From a checkpoint of a small mixture-of-experts model trained on Wikipedia.
Experts: 64 experts in each of 9 layers, a shared expert of 128 neurons.
Training: a variant of Adam for the experts, 420M tokens, 6842 steps.
Below are experts of layer 10 (counted from 0) of a mixture-of-experts language model. Rows are named router (the router's row for the expert), gate (a neuron's input weights, with its number), up (a neuron's input weights, with its number), down (a neuron's output weights, with its number) and show model dimensions 0-63. Each number is 128 + 24 x the weight over its row's rms, rounded and kept within 0 to 255.
After each expert's rows: "comes after" lists some tokens at least twice as common just before its tokens as in all text; "mostly gets" lists some tokens that are sent to it at least half of the time. This comes from a sample of Wikipedia text that the model never trained on. Tokens count by the router's weight.

# expert 10
router [100 102 134 100 130 107 112 105  98 133 112 151 139  99 151  91 124 102 154  96 141 120 168 104 152 111 119 101 145 114 106 156 111 133 127 106  97 156  87 104 148 148 145 118 170 109 124 156  97 106 115 100 140 105 175 110 159 107 151 105  93 106 125  97]
gate0 [139 156 150 116 121 138 149 158 123 151  98 138 138 129 110 208 142 103 133 171  95 192 112 177 144 167 114 160 166 133 128 108 153  73  96 146 102 124 123 120  91 110 134 144 136 136 149  92 135 159 135 106 129 122  90 152 135 133 118  98 117 109  94 161]
up0 [131 160 165 111 126 129 137 165 112 130  99 134 134 114 121 155 121  98 125 140 131 175 126 156 138 155 125 156 158 160 127 140 137  85 120 125 116 137 139 107 106 132 141 143 136 133 144  81 129 180 127  85 130 119  62 140 161 136 103 101 112  94  93 136]
down0 [124  76 113 102 145 132 179 131 132 191 128 101 162 139 116 131 152 104 140 129 134 137  97  91  89 131 124 124 101  71 149 133 120 122 154 122 137 155 169 145 129 136 137 106 113 137 111 129 123 159 117 132  93 127 128 113 140 167 111 124 119 118 111 100]
comes after: "-", "|", "=", "  ", "Personal", " inter"
mostly gets: " FW", " MF", "erv", "inc", " much", " due"

# expert 11
router [ 88  99 132  74 131  79 108 112 112 142 123 152 133  86 153 105 132  99 158 100 127 124 147 101 139 103 103  98 146 125  94 148 105 125 141 107  99 142 109  97 151 148 128 140 157 113 101 131  97 108 118 104 157 102 159  94 152 121 146 108  90 116 129  99]
gate0 [132 148 131 122 108 135 129 151 114 103 124 143 148 111 109 174 165 120 133 146 125 147 118 160 151 162 120 161 186 137 138 104 146  65  80 128 139 112 116 118 134 124 128 120 114 111 139 105 140  92 111 119 125 142 129 167 149 121 106 113 124 122 109 147]
up0 [136 141 135 123 129 132 123 177 119 103 119 112 131 103 108 132 132 113 120 149 158 138 132 141 142 146 112 185 175 132 136 133 147  74  92 128 149 113 127 108 147 135 143 168 123 127 132  97 130 141 110 110 142 146  93 158 173 124 113  99 133 116 138 136]
down0 [124  81 123 106 113 120 186 116 132 159 108  83 132 113 113 121 135 119 158 117 122 125 137 124 110 102  97 112 136  75 124 125  85 119 184 118 157 145 129 120 132 152 115  97 128 126  96 134 121 169 100 151  84 134 144 149 129 148  93 112 104 138 121  81]
comes after: " |", "|", "-", "=", ";", "  "
mostly gets: "isc", "  ", "See", "pre", " way", "con"

# expert 9
router [ 97 110 141  97 140  94 107 111 105 145 114 142 140  93 164 101 118 106 146 100 130 118 160  91 146 100 109 112 137 130 116 143 121 119 127 105  99 146  98  90 155 139 142 112 162 102 121 145  88 114  98  96 150 110 158 108 165 115 159 105  96 103 126  91]
gate0 [146 134 146 123 102 143 146 140 111 126 107 117 145 135 117 196 139 112 170 141  93 132 112 161 115 159 130 156 175 135 153 117 137  58 114 131 128 124 137 130 112 125 130 147  87 123 151 115 135 107 146 117 154 138 120 161 144 131 101 156 149 129  95 147]
up0 [146 136 129 120 105 140 121 179 122 112 124 110 137 114 136 145 126 109 142 137 131 120 107 148 123 146 136 154 158 153 157 152 142  75 115 114 137 147 150 121 124 150 133 167  94 124 146 104 137 150 149 112 153 145 100 149 164 129  80 141 129 123 121 121]
down0 [126  77 107 143 117 145 137 134 115 161 120 135 167 112 115 146 146 127 122 108 115 144 121  91  74 129 107 106 145  71 148 121 109 111 132 106 139 138 132 102 133 138 122 124 122 124  76 140 123 149 121 167 114 122 134 127 115 146  55 135 109 124  90  90]
comes after: " |", "|", "-", "=", " (", ";"
mostly gets: "′", " addition", " MF", " Fern", "Note", " weeks"

# expert 12
router [ 81 106 133  84 118  99 102 101 110 138 116 152 139 108 156 113 123  95 159  92 127 121 149 107 151  99 114 104 142 124  89 146 107 127 132 105  91 157  92  89 149 147 142 118 149 114 128 157 107 103 113 104 146  98 154  99 158 100 161 109  87 104 123 102]
gate0 [136 144 158 123 101 142 159 147 114 141 124 146 144 145  94 193 142 102 142 129  97 156 154 169 133 170 125 148 166 127 175 132 146  46  87 140 111 121 134 125 124 117 161 126  97 117 166 104 109 126 139 115 138 139  97 152 133 130 124 121 154 120 112 142]
up0 [128 145 144 112 103 130 137 167 113 140 133 144 150 117 102 139 136 100 131 113 133 149 161 142 120 149 111 152 156 133 177 144 133  63  95 127 112 135 135 117 149 139 153 148 122 108 149 100 120 156 150 120 135 116  73 140 161 134 124 107 121 108 119 118]
down0 [109  73 105 107 160 122 150 118 111 169 104 104 124 126 151 129 119 135 173 113 130 136 150 109 112 128 111 122 115  96 169 142 125 148 182 159 118 160 147 121 147 126 131 117 128 127  88 122 131 148  88 147 141 125 143 127 128 125 117 140 121 111 129 102]
comes after: "=", "-", " |", "|", " =", "See"
mostly gets: "\\", "isc", "erv", "iti", "ingu", "equ"

# expert 8
router [ 92  98 146  90 139 101  86 117 111 137 120 147 139  97 146 115 138 107 153  96 121 110 163 107 140 108 108 111 142 124  95 151 100 134 152  95  97 145 108 100 151 142 145 116 156  90 117 155  99 104 115 101 159 104 157  97 161 128 162  99 101  97 122 107]
gate0 [147 154 153 125 115 149 146 151 118 126 118 145 149 143 102 163 154 115 147 150 132 165 121 160 133 157 124 143 155 144 168 121 126  58  78 134 127 105 150 122 114 126 148 137 111 120 173  87 152 113 135 137 137 145 119 150 128 109 128 139 147 129 102 139]
up0 [147 155 130 126 108 146 121 180 127 125 117 129 143 119 132 112 116 113 137 141 167 133 116 136 111 144 137 160 152 152 164 139 132  87  89 130 140 144 167 122 117 154 137 168 124 122 164  92 158 149 152 121 132 135  97 155 143 117 100 145 109 122 120 126]
down0 [114 104 120 128 111 138 187 128 137 172 114  94 163 104 116 148 128 113 164 105 133 143 149 124  62 110 110 113 130  84 138 128  85 122 178 132 119 153 174 119 159 161 112 133 116 135  81 165 139 189  99 162 129 150 140 107 137 147 102 123  88 131  84  84]
comes after: " |", "=", "|", "-", "\n\n", ";"
mostly gets: " Animalia", " —", "′", "aged", " Genus", "fo"